From a checkpoint of a small mixture-of-experts model trained on Wikipedia.
Experts: 128 experts in each of 5 layers, a sigmoid router.
Training: a variant of Muon for the experts, 4262 steps.
Below are experts of layer 4 (counted from 0) of a mixture-of-experts language model. Rows are named router (the router's row for the expert), up (a neuron's input weights, with its number), down (a neuron's output weights, with its number) and show model dimensions 0-255. Each number is 500 + 25 x the weight over its row's rms, rounded and kept within 0 to 999. Numbers have three digits each.
Before each expert's rows: "gets" lists some tokens that make up at least twice as much of what it gets as of all text; "mostly gets" lists some tokens that are sent to it at least half of the time. This comes from a sample of Wikipedia text that the model never trained on. Tokens count by the router's weight.

# expert 49
gets: " the", " a", " The", "The", " an", ", the"
mostly gets: " the", " this", "ing the", " a", " that the", "ed the"
router:479513511501532508538504493477493566462492472492519463488487497508539537473449514529527533492470481531516481478466511545461522521508531505546561512512462485529555506489505509493513527528495544479475491484456454469490507533487532523501485516464495497517513482494492524504475499528500491520530517492520498470507498492482516495518457474485499447509471543481532495514477475528474516496529491573484516525482493498490523504519480471515504469505499520500447529484472487487486486495519496516495526528492468530504447478510510484534520509512504489461549511503458483467467514491476527516491474497468512507545521437516479492459478504484499535491525472496516488515515502462490501495496476481470508508472495514518515493499472511513477465559426461531512488475484489535525473474520435
up0:539546510522510489502472489495453474505504495523531492486465501498459512458490500526523561515467486487508494440531495476509498482486550479506499505522511510485469525464526550501534519516511496512505478534506531511510484568512514512504514506513532535482487484485545508507521474506523485491542504549516490451496493522511485463492489558495510490470530504530493522482467470465454479501518480478514469455513530517505491456506511473522504467533447488468467456503491464519477496461547511495523519436517506516471454545499515509511509509465528527527495514482494503482520512531493509472515518481463502494502537513496546475467490485495611505487508504483491486528491500494492515518511504455512545499491531473477544528503480541510498497515501484486505446496462490506485509487506509
down0:497470496520511541519513478475488499506512534473525503522522486478492508488495529526526470500492502486489478495486540547527523512495467485481525523475526511492501491517525490526489537531493517533524462516506520507494506479498549496517539450503487513480458518480454508450505425471506495512557498518489507453484495510584512520474498491522504559502501490504480539488504535573476484503501491526512495502524504478530470492500486508520482485538498446510454505468517499479512476474527511510504557475532492511461444497463438499509532503485511476542512515497450511493502468502503483512527531488496501500486472545488500479483487485528484493493542506518460546490475494505493480511562486459514499503507466505536515511480475563500494543525527482484511509454492463498522530481501460
up1:538472522490533494494525458545466545483521519527513494474507475476493489515474476485524516486539458483525486484512481493482472473528425495503486494489545488534489532536478470477519502521473496516512506449512478480475490490476496519496481525506521562494535526494508510506558525524514485529482497525499514497486502513494478497524467493516524453515484480510507474497497500494479419510486454520482488506485522475505498512495520514526497494523497515477472530543489495460506504508493490460494522499492474486531489491516474492549492506487478476508456487487474584528468460479480500516527524509533503490482465462512523473515505497511519505513528482505512496496479488494532474511394544521525460538529521503521498492464504562479486487487484529479495532487476484557510482530470537
down1:495505480553503493515488540498538458526505464443491516538495487505424504458533523484491473558492498529497480502513508495487532507507537567521544492502490517512488497487496515495502440482460474468498472503515487515520502465482475527499477514465542511556497496482557490474503488514459499457468501538488469528487530478493543477467517517469496471498488475504515515472497515470508576501524519465517485499499505519533510488484510490481517497517451465513519496498528473508523451485523509531499485496487504487489497491534521454509517460484540495483530490506465510496540499551536568503468496494480509510521492529480500519474505488449477489522525480490492466494517447481496505494537495480476483460473469517497506539494473430532533477506519503522492510490502489505494521489469495
up2:498539467544525492498528499458532503486512533493521459506536511528458506477505521531522504474474528451494539522478516505480534509453532474490498547517499457549492489516514510517511494479512523464460524497490511505505484497540502475541541485516552513452521520486538526478485526507506499486546544476513517487519489506519494465519530494489479516553518510515489487531482491523467489489458472471457518490531510522528512497502511495545480501491501477519500518526520474504489504473494472469481506431518507504458490458521476495539508492535489527529483525426531483477494491512503507497503477515467501465471504490515494494477498502494514477523520523526513473526500482493504552487503464478495499548439428528498475527484476500506474509529496486518484457478488572530483486483461469
down2:483516495470544485510549456519492516517516462514532487510463445457483487509504508471498507524517504454488494466564495446499527452486443529511450501504496539521477474512524508538512483521491482474493507503512487474439526554488468474499473542516501536501518534489488500463537485490491523491518518455517482508496467505466487503476566508524519503546519485469486538499491445487464499518484475487483503458526504459495545523513515504442491501523496531529522473550510519493500523455505510499512529479514558492503512453497535514549454511517498466485480491520502496468512508552503490486497507485515483497487533447529504499511485494478478473541462520515459498461537530504496501532531508505522515483488526490507488521499523505517510486483515470535494494502493462504506493486475525
up3:498471508497490522532540517492456498528478519512462497470450509500522527492515447473492522476493484460499525487495506476469481440501544506527514482501477497460507483493558474501488473513495479461496470504469479505447451484487519505484496512472461494482513529504483498498511486508524506498510492480503490475462512500511499533482503471526497500490513488481472489449518508491505517525534487497488500485495469508529553501490488460529503504473472514488534489484503498470477502511560509476535507502477502510517467500551481531529519483502493474517488514491500456499441436516474522480456478511406508465467504490547517522478476455473459502504589507506479531493486548487509493461505495457481482529505520525536497508511456498514486480519497504503525514491512532492496469461524437
down3:480572517490492482487505467503518490509477494467457505509538487459522486535488501551449498505490484506515484505484507509529542549515508512466514495524482550518518516507490489513503490503533506472486514556458506498509483523493511480518457482501532517487564521526469497562514505528489554465503548484490536486486492461471510508491524493523473548517519488482494500530518479534471492489474506500489488503525501478466525469509494528482515526490527540546473497519552487514516466456495486538508485490484523476488515471479492487484513483531449537473544532495475527516521540509543492545495479483526471578545475486513487488510491485532529486474470486493512493471501499465525492557478491541539517516522500480479489460481539509498520528492478491509518512493486453524476526526474490
up4:482520485446478472499474479521511520515480482485490462505487459491499526488479520516526516475518480547511466474496525564479525532442512488485534529500450524462497506480520518513507501484490525509504521545476487481509461469491499475514488529505499500507466439445527516472475482497502511497495508494447492506480485524462559499532469561483520495427503523489513508518498521478473448491524514548505473508500468509533473520532470488514509530461514490548506502523490437507537508472490527482491568464500500471511467491525535463509512542517539513523566499491500545493488536499504491497488499502487513497517490506493493467516509528491490493521508503485501492505465453456491494521504495490511467523478487485537509498450486496551509464480496475516509465500530471498526505459493511
down4:497459490482515496506475503481514536475494533512476493527525540502525467476510496492446505537544510465505519562521520489475495511513506498522479535514512484534476529501474535481505474473535463476510462481481493478508511518503474519474443509463479525473487477522519472494473542508514509473455529563516524555485535507494487503521487456499465490491470519498453507492517458488520518486497528493470479527541498499507525502454531511509505524502509524521513487500466536522501484521482463513452454488493459535485531515454526530542485501484507457507461535553506510491489463442470474538494495484500535467488521479475488507494491510490506525460512475498503487521489542519498471500451496468529483464535530502459467525502519508472515504466523538489528510509509566480500503500515490
up5:515508501495499488511451481544516478490510524482510516503495512477480517491500472552514470513483527498528538474543490485475503478476468507507541520534461526535515523498484472533506489544496500539535478522515507482491513597577484502522477510519524478475511489517522521484538453481564526484465481520514493504491475483467481465528558467483465517547484496519514532511507475470458453509507478438495529522506473489526480482470453508485483476518519457516511512537490517502496511519481512498465532503516509516453509468515489525501479520491508545537499468526543494483513505539500518476485470480479504513553444499505511506523519508516508525542453509492526491542518520533483519508495506489519539506487535530495490495520472514492492493513495511476469488528485552492478509487489477
down5:496494486547488500484533491485478503507476513515443446482507536481504495486465513484462511543518515480448496469534513529510495508539523483533506525536531493541513491512523500541504511509525461490495517474468536549543483531460497497496515501480460501506497506544505473548543506451494467503580517529530492518491483573506516509487462526521543501502479477522485485496459531481515580518494524465502533502474477452462471472472505486510502481516477513499515501517460459478498492522483469497464499527513504498466461540501543489503477487426504462483520459502498453507515530510485518485492516499535499501506512481483517514493499506494509532517485489461491489511504517509483507486509478427483497473490495498466527510460509474501468494483521535505512518499523489471485520487515485
up6:489469517523524497477502527494499492481508497496497467468477513502508492451526463475473478502516487481492459495525500479482469505493511490550541512491464538512474531503515538528462532497492497516547499521511484498471486531532499512509486507480491493479507487501513544518491485494448473514510500519552516451472471516499533469461502536495492500449460544520512488471477491529534462471529508497510486524518517500507516485536550460490547488504511465390478513503530543486472543539499520432510511490482489496448504492504492484509503481480522494423503489501494457498528522517510512515506515497455416499506515456519468500484450503502501464535523530503503551490521511480475515491494494537483505504507499477487523480549496533477517468503509507490477509505499489473494500507507475
down6:524502514493540510512522485526531520497483455488507519483509458444496510544498508481469530541510448507476551518467516447534534476456523488503465471470495503525514470511491516500498482486491512513460532503498490460473486489522491502520492483471500508502521504509522497567483474545544533477505459496493519511471517503456516498482542485504436489522470491499509531531519524481478517508504514510518493475471482505519478544451491500505531518481517532504509492540533491478496500493493507465472499531523518503530467530498559502540527512528486469541507539446525501501567470519536488531489517480495527539449535471484506492509528557476476501518516488478536498477505473477472503493519548534490488485458486524484476536490493500505530505468502535482507533518510468490536493481499460
up7:507516548529517521533493494505485512477517537507519504466534533525519533485494512501487519484516524532482493504479478443477471494491530512492497465485489484497498506513477464533507482485530512509516494480478491513520487568509497526494507498480503529477506497559506512513504524477505491508518501484516487485514490476538532634480503504474497481542488506537523459492525469491453537468514491496519538452481502519484522518485395497508482507494486488531501486513493497501504521478504486482479476497468492477488489507506470503500493488499518483479562511517503496445472485500489530502470467510513521508480516521530486510527491497514477499533509500501481498489489559435479541491544470489492539481486484557465499514508449485486525505517497513495501489540442512527516475507520557
down7:457508540503518482502501508514486556539501513465490504477563507519481482505514505529482476502494484491499470513452482496543533531481489483455487515494509539528510509536510489507496504471562520494516502497485512559493490516504529440500543499496562522451468518463493498489476494479505476530490483467518525506497449493527449503501508494495493478513473494499437483523512529499500513489524496516483489525504504468500517520496498488531496517501458479556508495485449500498516533467537519526496483447434488513509492508470458518478496491476507487520526518504496517477496468478507543491492524492501518523469531517523530513490535459485446520519510473473500465479514475512515513447466476498490481498470478482529450477483510520496503492468484523551507451462468535514518476465534442
up8:542512512508506461491479493489534505506481505459464476485520457509524490505501527482480487593534509463501488480477456596495529536477512516516523506503491472521485473518505497523506482484472505521518510505499489491533508480510521493513580481462472526508507530532532491480486504534506498511517509541488517528529482524484478505518453507490498501480477503508539502512515425551494512503504524528526479500487495487498508496524471503502485495465559499508512506519471501487494506481502509507429451471537516508439502493525547482515465527492479540456474484498521537519520487513501485487501467472477520520503489496517466540527535505535498524504460486493491470548470502542542512510499498479468528491485470494496510460498524482548469513498498514501491526528540498552508475487497474
down8:526518506481515507506469482493529505533483511492495497508502511526538509475531515500528511525502510513520502511563550485553527501519513484498456526503535497520501513481490497443500444499508472523525504461508538528478491467516512576478483508488462533571491523468465519487490513498499518477476545511474490530514546470507499494476497485473527506504507544532486482455497503508503520500511536517499493505497467552485508495507504469521481490459523474491516511469446528479518456493481479488461484546534524527483531533517469517490458495487464512542488498494508496486456459451517474530515474518516546509502448513522497502498534528510527456500493489487478544539516511490527480543507501525548521469504494477532494519445537461485475501524541549508518502526516485487499508512512512
up9:515490556527481470519504518513470516493493517510506481510458489522514490471501499493516523491499505497498446472505522528491486474520505534512535505511488523505506485477502480505493502531540503506511482508465462505456507497478512511460505536476469505516508489501504504512505519553505458496472442530510462484479493507447489546449514446518487495484504499506500512504475446499519523523465496500503456544497524475461527466503507488478463495499509507486477458528515477495492509447518489529521492510451493503550444525482485505477536520505502502446519508478469513482496435512492512558527517504479522465500505543556541459485482490490512499533533486494490500509464530443512475497513496535505492497479531599520469524505494491481428524490512500486473498513503489500468532488496543
down9:502488506485513500498528480502515526517478458526472500510474446465485469543476496503523523498522493470482491509505495529496531535469490500503487532496474511453513486518513471471515520504496526443523488578526519487422482531492514483499445536496463497493524466499507528471530497491479501495508512466473522497472537464525523513489484486521488487500475515530512474515488510511508479528485528529499556495521517456444503467522503478495506539539452521495507476497437503540528535491485480500459509503513526491483511523477552483507447504552487530505489450514493524510487501527502435459520532479513523522489471493515524483515527515490480557492440517519505459470485488501511506519487478472509544526524494495505492486489504530541502495465491470505478521483505541487469488528536524
up10:491482476552517545478513489540525500456488536515480476476545498512468497467513479415500531476503461499520504471526520529502521524490499479519548530510511507512491504483471443448517523497506499477493502502483440555467503511531513521515493541503525456484512533458486533495521545556502499503497475519533525518513494477456542545485507506489449440493466476460525528503533450451530462504515479519493472519501493498468462503501507482487496500502507466488473524507515490513483508486497477496502528498496498512512494495443470525512494545485503501492531482476534470470506484479477526487490489510462502481495522509546441514522475501483522508498519515573488474495508476493502505512495508571516504523498534522506470509518478469472518486498493496519456506506517521525496465501484499
down10:475481497512483489498532507487527493522498497506482537493498501498467469522526462503461500510548484452494496488452499436481507480544529470497477494571475454507517526497471492505485498440504529504515530492502516488510471511488483499478465529502483474533528496529505478506461479482498480485445496510535507538470527494494510507510485507524483468484513525474540514472464515495489503549495514482458484507483508519509509478485536502516484487533485527547532550484510482500510524491512525507506473473490517515500530473477576464505498457531516476456478471546519463522548496546451527539493530511503482523532492512493483496521543492517500509503536454526541505483508496478514508480513459509499483464477579500494506515539506521485484447489486467524460506501492495551545492500484501
up11:494492502491520512560502507502476459478489531470490458484482511473519514483501473480554468538520458507531480465493511478500525559492483499472477487500496498494494474463485549481505526485507556494480526522506468455517478513487524510508476493498493569517519531536536480512450511504498535529463505483490514500482482498541506517535453469478547509514529506531540474459459505536512483507508488507505534490489463486493553455481528497491520503463514513496517521501542441474479535543493491446488518528511460464484530500492508476498504509468456542505471495502504494485507453497492501526527473525490517476461534509495513489524505489515496478510505527531477517465505487475513470494477503501488486500483445487501532519493487496524582497543501465537519487503504464531485506517517546
down11:474499480519520533493507504477555519535513494474479504492514474565521503477462510514517477500505445540487535531530501525492518518473506504464572486507497524533506497515499513483490517520542522521513546506456495522517478479540513507481499511504495492536483495501526499467549484433481490505463504511504436501496471495536538513511504508470481504470481483455455526511523510476489515472484502491448449518496495512515471462453478538506480500493494520512495495502548556509492472561498518440480494485483499530489475499495490509516534497457495486497506488548503492516527483541515518461490508444473473503487489536523535549504482524474461502511485495519506503469514489501543573470516515496473480502474465497497495477468517509489528526502492537519487502470465500505474465521487471
up12:517523483526540511492487520513435523503510570513503488493508475519458522491464496534510479490520433487508511471534502539507482518458501518517519515512501523478486537493503514533480509488516447494505477469505484505506506511529479495550516500530499486497519516485509518527496469484550476446491516518489512493517570521475477513481522509502483444531513504488488475485510503514523499495503467516478460498492502510477500523527474501453512410502488499443520469535482508533503501516462518525507451491528487468500479505489546532530522490484518459517480496517483490532477507453486503544505504514527558509488479470509487507455522476465502472512494528481500497502509494507491485513513543471484531485533592503487495496518482486530461467524500489486526500463449472507554494506494511
down12:524509507445510539507489496500503528498506476474506507495546534502463498517527483535454492492473525544502440515553476497493519532522510508478528511493493530497504516513524504477516527459516523445493479492529523480509473515509478463541488471516532495465490488502519459439480497505528480466467536444495532538523493492489502506503563538525492509515550496501519546536499500481482503521521499540509515520496525491484508474542485507541464524522531472503508504487477505441518469518530541530506508496465498505519499477494443525470504482497514450520506513481497502490505521491491506502519516477482520444488504527459525495450513466514483486486490459535504476540494509515538497475487476496497502525530482478517529463556499534490469504520543516542500530484452497474531530526546495
up13:504520491501489452471546496491497532447459455500503512477498530496508490515503494529457541530493522487509457532486472459487440462516505506483525503510525537535486516465522456481477507545482498542536457498484483466504470472458468512451444506458501491478514488495502483518504491494546414482480530469521498500495505530478514470510498485484487503486492512501470530489542529465478494536525541483536547517520527449479475501491510503502522499496505540498503484493468513511489496484530517484508496513482483541508518488508518455518517507509510500516483512513522487536477531473495530527522465502489478488515503484503512525468466500522477465520480513501488502475441538538511488480508518540492513521510517529530502511513505549494515475513446503515568549495482502470477490491447469
down13:469493514495492504492477479467500515504496514530540514523502490485499503495529508499527468494497463450522503495485505496517536484503502488498542451521467465517529509541463467542557481486499508560533505491440510488476465539467523480544472509525503500522531507491495533513467458511534501473479519494459511470476529463522506560484504480484529463468495523493507487531516469511468493484480521524504455482501471489570512476522439515509518482500527492495519532492499486520495508468504532532512553462482502471511499520484507487490526519548482510476478520494521511514513486500536518476489479467432520500512500520506466469490527466490508507460519470492572485466492494491517524536473477530516454504529477515498495520516502456473485491445520536530507497486458503480505468491502452
up14:486517479481490492470518514501503507506493527534505466469514513473487496507511470501521480514509480450496475471471493505519495478497536489483489512522462456490501539503499431552523522530466560537519458499462488532472484505511486477525481520496523491506522465472486485482544497522491477475470496519523482499470529514484493520491511526519492450500443543478488505462520516497559467540493479517511506534526464508485512511503462522505476456492498513552488475524473514506517497503473509494525510468489476482492513486498539474465505527500516468503492517540493551491503511490500520486528453454514542503508381525489528497491493485498480445524525473501508493511480507473502505515519493528502489516528489495479448500520514557490527479464476499513549492486520565518481524487489471
down14:494512519451522534510499488493495524479552488464540480481488497492483486511488526517507477522461530513452523499473497478479483529481476478544475534547489548455507494530536515536517497503504485511462495496499482446527498502488512485507487517481500512460500470478478497488510546491488487552503494493488510507488477473508454469502519494494523490457496495467522512542507498515471497506526511546491548425484527477501517502511535487514492467498458476512501450515498504549483523512524479491445517503462554521468520492453521489521462536555495502526472501533519516533518458477527480495538484515507467471496522513551548514463463506492504488482476515569508536475489492478489528478505474491470562491487512476512491494489521502489489505482472501520528477477443491479513516529488534
up15:504489494467548467498527550477495511521550481492489474526484516469529516495560523533471500522494500500546519520525492522549471515505513557538525515530513503550473506504447518499522514525528429515542552493501541511518499524473476484473492502531483484472478489508449517556461493529548521486550515511504519519538488500499496439540508518501549488498528517513504509503515527515453510477516478505444505478500511493506470487442493467471480507494497516496492488504504510531533506476494500500501454510506507497516497479538488495519495544582452540501529524499533513512461530502462508510493464507548523508518492465506497460487506524506450495498515533499502480505501507510496511455482482498489510529479479504511505479490484507497483496535545546492490511478487481525480486491472510
down15:550459485485529498489509514507493481510534502464523500547467474508511506526493434512526506494497461513512465502472512490547518455551483511471499540494514513508500504526480512523542513484533531518525496510506438501487505458510509499511535527510457503502529509556495464515501501530527479502496491501556521510496503495474514472510496540562483481503499512551482476510493536501481557519539496503502460487473483490516503490476537478514481484493470544472535470539447522521517517502479489486507535470523524538483502460512521494503478512505459552466470501520551506459507522468491537540523466515519511501508518526527538475531466531470496502514513518507475531489495479518514507508518486536515569486488488460479489537523475506480475489489527539493529484485495484526535459460510498
up16:479496504502461490518509508470517512483540506521483478482499527515464513478509457493518511506457522511471517537503464491503474489464487536488500527469498450501513501519480499518499523534527547499459478548532493455513504493506523476524529507528480521494497508514512498485508534520515485515476517501526509475507578517526505478492503486541485456517585507517506486537467510495483497536513505476501485478500448502530522507501563483474486512513490476511552527463514470501533527489519489544544463494468448507512488511497503501465539496533478506518542488480488495488463505476481491527486500524467496491498517506502481457487473551466447456492524518483510504480501485541455503462521510495490458493520509456470516532523520483530518463527494552464523448466511520530464543509506495
down16:505527519465485480509466487470492508508566530479486468505515536496517512478458451480524512502455495472486487496529489551529438497467461478497519507485510528562485503506504500524551530478504498535498460507492498495509486493531477511501493516513483493480507484468542550529504504445490477524478461534496502489492533549547475516507499492511456478529486521478509492486474505510511548517517483523459476532524530494498499491524475469458520520487520505507534516531499488455520549486488542516501494475496455557501491506534501506482500492492486481549454474498516549523465512481517517476485494518491543458505529525471458528491510514499484532456472492516483491509526481541483508493501491464536488454499484495509469529476507508522516492520492511496513462533525523512574471480528471
up17:476485508519535535516520516452501487461556523505545507500503519494524528476490483493518489457478471515465470490523484486510463524531483515490498486513531509492501492456456511520475508489503480491500485526481470488479489568503525503511501466479511501486497464521494516508520471490522458510490489473520532476485476506505483471481506530508538533510496508468478521490466526496614453496522486482495481479468529482441505527529506503499499505504485468439458521517480501510507485508538500479527508494457479506518547525498494536495467472538515473523501517479496465505386519514474538502496495494499496479499473496531517506442492483472491462503514491521507479509494500492498529501500513471502485493463531475436449485524480534498461496507527476489495511487529491535522516484498468
down17:505522506507473475526506499524499514525466498514443494504479521479449510527466509484507499479492465474487492505544529493450530473491488501504495513484480472480507492497515478500515476560500481493514498477493527509496524481502444483482511516519481484511500488518482497498451568528444525552482522518480502541539549454484491501503494522532510471480505523517501486525493461493477533542480527542506515514543488483519505463558521461470523513538483441534537494516507464502480498507487508512518484531529485478456462509497489479530468498478496525483465482495525470507576509483501480487504481561547516491526517456511505499521539477515489500473479482494490478511500525494531529524526486472535536498550494510520508483505524467506492507512469483478456551529527521469462511479522536
up18:506502518486512491531466477511491533495478489512535500490545478500483467517498489505536497479523467488508484491499489510504485479519473477514503487457500478501494472495464498506483492505503505493503478517539509536516524530493528493497465482504494534513520501504458493451520493535530543509467479492549524520473488501518500493515551497510503524533478523491517530512517467470471511514539484491502551465546520512519539656542525469512504489486489474543471541490497488498511517476507473491478461515488489489480459496487512472520493524524501479480505515447491488521528482546466492497479491498537487393544520483494515480500473477484516477522497503513486500472552526476525505473520496492532499509503468517506479541508527477486505464512460500516484499485502545510503491480488479
down18:511502503511495539533528515475469475486512477457458519507488464500505499482479473473550530459480478502525513492505492485491514492468497533533505500502486469521564475519505499493526507536497526482502484499493500494487533469474505458463534511500532499480545505491507508537523508557495477491526483527495516499507510483499515533525472521500483501536531503498472518528554443516501508515482496499488503463518528447497514503507486494494496490487466551517508467511491474477481496503532486461530498454506517446492489518498514516505495455501503484466463521473511418498472466505506578436477517504494458530514505540518511475526500474458508502499500469531506535481494528495466523522454474539464484511501505516497530492532500458478530504536515474516471495445504538552537470456490485
up19:509497490468493502498477522521511538493522478488493525497492523518511486483514473490495492453530519518513509516491452469496477460493455537515484493487455503514493546503506516509481471500500529493505525493507475493518528535522497492462488516495458517509468483468434517509529526500479482528517496458521468478450502499499486463502489500513519481475498511558515472507508542496477514483519473525484511504501486442463545529532538497473438500501399509497440530493504533477497477483501539495518505527472554528495466484498474480518544523465489501534530486531467487468547477509514514540492498498522507529549498493541517454502526487487435491486511460489489545500491535493489522477465510502455512458515481510488532459461499509487506470491487473516504488501498509498521478543516523
down19:509531511536468457520512486503482500517482522501489462510507468461459466523481491504483521513510418503503477497526510499510518512521575471503473473498503514510502521534536475535523488506533464471497487468484532513464460509486483504499493536502543521551534482501528464514520505513503494481459527505544497513514467486476482481462519521502536427463497479510489465498456491464474498522514536505484551496544493499525474519521508495537515550491504545531495491539475492517518496497477509492494520489500501470532497528527538516480453512509491493439474516487521503483523458525529483540483493516505512503469491441511485492558487501453467503517507537504488471533548540507503474498500508533487503489495493511516496522558524495522505488538470537488493523504511531491460488475521472
up20:510519500516502449499494531532476505506514501492492510515517555542486514500502515477517445529522444512492472485524512510522522481492519487526450519453441506474529460472514463520492512496541468516534504461551442472558514491533515482501478473505480498530523547499496511501474512485543488502496519492543530489456476485482463497507516497486478512466486493456508504492549503486533463488501524501525554470509517506501534493429473470511505512463490466484477494521491526527509514536449479523485505494491516474522486523459508519542537520526520497462477462509474494492511491487471460481506488560478555482501495458506506520458458509493497519525506502502489498499488510520530503466457493475476540464460503525507496501542503480533446499524500475485475518505503487497499515476493510
down20:494519481517525523475495501504464494493503455451487521466487510524530496511544487542490472458445529495529493547464512509497502498524496518503476482514530529500544506496532535482481493507510503514482490524483528477491485487533503484477536467518512507541413446468527477447515468525514521493463498428437427492546481516490535484548491498484544489509480502546534508520464476497498509492512481493538500464501543520487485521468513505474451472485485523537500492472499524523476494521500489488522489521503518471532513481560480493508495523510508515519495492495509455462479473497511483505505480497473470516470471517512484526491519507477506496502504481511483479509503485486554506534521554498492487505522459481522532509500501535499518535498488499529559487501509504525524478562485504
up21:556481520474550486482521443516523508576499487485520499495512476514516499503549499520461556493504454527502502473523474503531487459510509500508502483489464483514501518465529459523485481470444476517490488502512501513499501487476551532477465468484452476475511491568474553502539490535500503482529402499483513509509497494501536558520498496473488515536507510487482482534465491496479453518500516503495496544457489486508472471467516539491513479539534566477512534503516494470471474485510519489498504526530489459488492490482481499489487496504520496485488457476528481490515473510505526517479508515519510493503467494506492487510489526515518518508550501511490493521485478434504492481494472522479464522461527487549493533536517512479469517499465495489501514505521522493487519519462510
down21:494484452471516509488477528463476478490496491501501508493538492501492481502474541509492529513471505489529498460518528495486556542520507523503482543489473504520510481532488526453495494439481521476511484504471494506503460499504513460531532494534481511488599508493519483484441540500556528487473475503482503528506522476507493501490540498525469495541517538499466540494497480485575494498484468501491486450475500482485471522571495454541529514526522495507475483475541494459510500502478502491456466477532504533538470450544490524501494451468505517518491510469488486496487497532513489497519520544478514477468546530470524472524520491497510504533503490489519512529495522510520543486482496496553523497536479527509527495505505463528476488512490490500472496506503491538475498479481499
up22:517508479520477465561521488504487513482484499518501487458502540510483480469515532494486509522527551485492467512464485525497439513479489485477571514499476516536489515487445499508466491504512494509475537477514466477523474503504491532520493524531540497475512487503525501497515492493543519558489503493515503495517510522512500446510482480534504480515442515496436490472523523507480491459469500539491525522504512480490464500519567452505513527541496528502475503482491491489499515468465492431513515537487477500518515507497479482490503516496476523506504510522499448537484530513501521535480512513438531487497516495507471479505515509475511517553466484514494496528526513491516463507487528517503524478484489492589494483529498488499542476492489493497484531489500523522596514478522537
down22:488538476517453510482447489489485483522503522483518532498548532465497488470488510478491461509487516496449495463507508512531508498490520475500466465518506495500500438472523513498458463511534489504505445483509542554475524529490487494493500543532546529504508479523494501539521493492502505465541545523518514495475493509536500504509515474486487493501497484488499528509502499473484517523488494441509522544529461503501526489520456510439497483487506560536464518481516461454548471479525465520499470469480471474529519509504528486451528514517496482519501516522457484479489496538514489508517482481527467511527474511508478536500523525523490507495526498535525505510469475489495535523539531520472485438453499503484537533524529451509516471497522495537486452501499491533502530546482493
up23:485483505518523488507524517481508509530381526495524491534487555510531449459468506543519475450469548492527518503507480530450484498468496504502493517463468483494530500519515503538488506461497513507522489520488533525509487531516472504505487505471482522494512484540512541522458503449510514525502518450529528504476505475522446482466515486501512451510498548514512483500486542529474500488499484498541514511513460480499533552450523517492471506455517525489536502525492503521524495522491511479489511454498517497484501537498481497490507480545545495484500462520484472519512480532483487512462502550504502531531511490492540495520518522496484486507516504470518479508523520481458494430498507481526473485453514519510465494495500503542495471511480490500511487509473541512528523495464530
down23:476511461521505471496463538489513499520502487441534485465517509476504534500529530510469484510472489523472520549478468429501499529516539485506497475508470521513452528507507512458522473495464464495505495467490520452464504477456539492467489495488489450488489463475515496515517519472475482466549482484508477480448498540456483498480489470485469483494534495503521464508525491490473500483516505510476510497501546472479484529486485492498458479504496506508480472489456503546479504481527491549534504550490505483511519492461510487500488490487501524500521511481488484471460487534513478486486522461527466521500484502514430528496495508477513535465494471507471508550523449515482495480511520471468544551531510486472546502457516493516487511489516504533486494489488509480497485535557438
up24:498520472526523457525506485488479479448513516496479484492492502539461497476505469541530502470516503523517506511494479506505485546496503468541482511505499499508486489471525551504524483507493518495513506494452495488536458511505535502462539492545527527471463527502535476525472489476486498476501574466508513525533536514510536527493496507538505478461504481487458465455501528522529510496501540545537491509500479536485409460493467515491542481488438491511554506469532521478521513527501545486498469520476479470523485480511496472475496512465480542511470499492500517525495492513492495498505503513492478512467501492522472494509503485601485478481493489465525506469496538490494486493507524510507496487500480499484504509501495522511571547512532520481516446499538511504491487505524470
down24:502522502473501507520518512488513505482505527469521475491517467489485557474504506493535536520516454518438548474485443515514536503465549504498496507474539544438469481502489498500513515508470524512485504477516517474517495546504502500525535512538495473474479530455462512494526494519510512505546544484497498528560509489454484499529505536521480499484502493481509506484502469538524486482504550538475492521560491503518511518433457460519507558502453481498551492500508509481516508507541514528507489567494542490517505468495464501535526503527516525532536485526509494488513494513510511522490516504520469499468512518523499504490539480535457513460501494502501514501518521486508526508472543500510471514487499488464518475483494516474507541485438496501529511483498487456548506504536472
up25:444485502488512494526523518424510508488495532500435435524476510538543488455502484514456513503480479495459474496504539476500491487489515519532463472477515552538494479506492526466521477534516508507529510499472515477488488474521465522516493538488477481528484473504442480533508482507532512494505533497510501498498482511475486534518504510488499470497516520510471457492497484459494507488510496495461494487466529528527503527469523483509505519470551507501502509487468476523491486520464515531500529477538485518516512486484509395515478509528509510483517471524476507464466508465488504534472483510529494519510488469480528508511521527503460524529492471486512521498532533505465533481528475506489524519467506497495542494470509446528485454496511527483498482521450494521445518444530516
down25:506460488499479504492451491517497483476496493521531508526505522404456517509504535483451523515490519488541520483528525487510526509529500425536508449462493498547513492472531525531480476445476469520541502483500485521462478518471513449475413509489509502457560491524481507515479501486465482562500489471514518517487505462507493474472493520467541462490493511510544489532479500509519531507513528471503490469487493481487505488535491490498500510542517509514525480510554491503510512512553489488473513484516498529518488502535469513524520473524478482527516534486468528495490502503523518508489492503441467529489506481509497509486456440475504495504540502519503512505461501488487507563514502478511513513522542511533503505516512501515492523468511476507481508531476509499491462524487491
up26:545483501525501502478503496546480517490508458507556529489472511523486518491516523483496532483505481501469471513458504515488519519519495454529493501470480485594520479502521447602523519448505459467489487485485547488498536526492502485504519473524503477504494531529527505500522468467547482509483488518517495474530497509550518481534494495473507567461489481496483517490541485497458512497487493503500532511507517517507458497490457511524510532515500498505477475435477472453510510434506499512466511477484484489480462528508530508520506490501522500517496490491470444490445530514499511484514508502487521502508461461496519521481530485472502478516504511475509489521505499521515505501456523490514482529475521511502480521513472530485465480477475483537447524523532487531500504465459492
down26:509508471486482481540481478475538523491538493513535500504544462539536561510492478485524520492496503522478482487491529548521518504504512518474513480476514501496480475540509491453562529502502476492437466504465475482479513509489475506529571497534507485499451542527484498490529463453474502508480478495486473464489480473507488537501497517508474501488511505500488508546491513538490517508513466512510462479476501477523501510489520514544440481536562486468530493556520506505507544510507518483490513502507505521511451473561477536501481536486522478492502492450493505543470490483472496521500527483512515518551497497520467519544492515511479492545522505491470429479505471504553530509519502503515505490490454472521491503482506522477471513475522504499485450518497516496522468492533513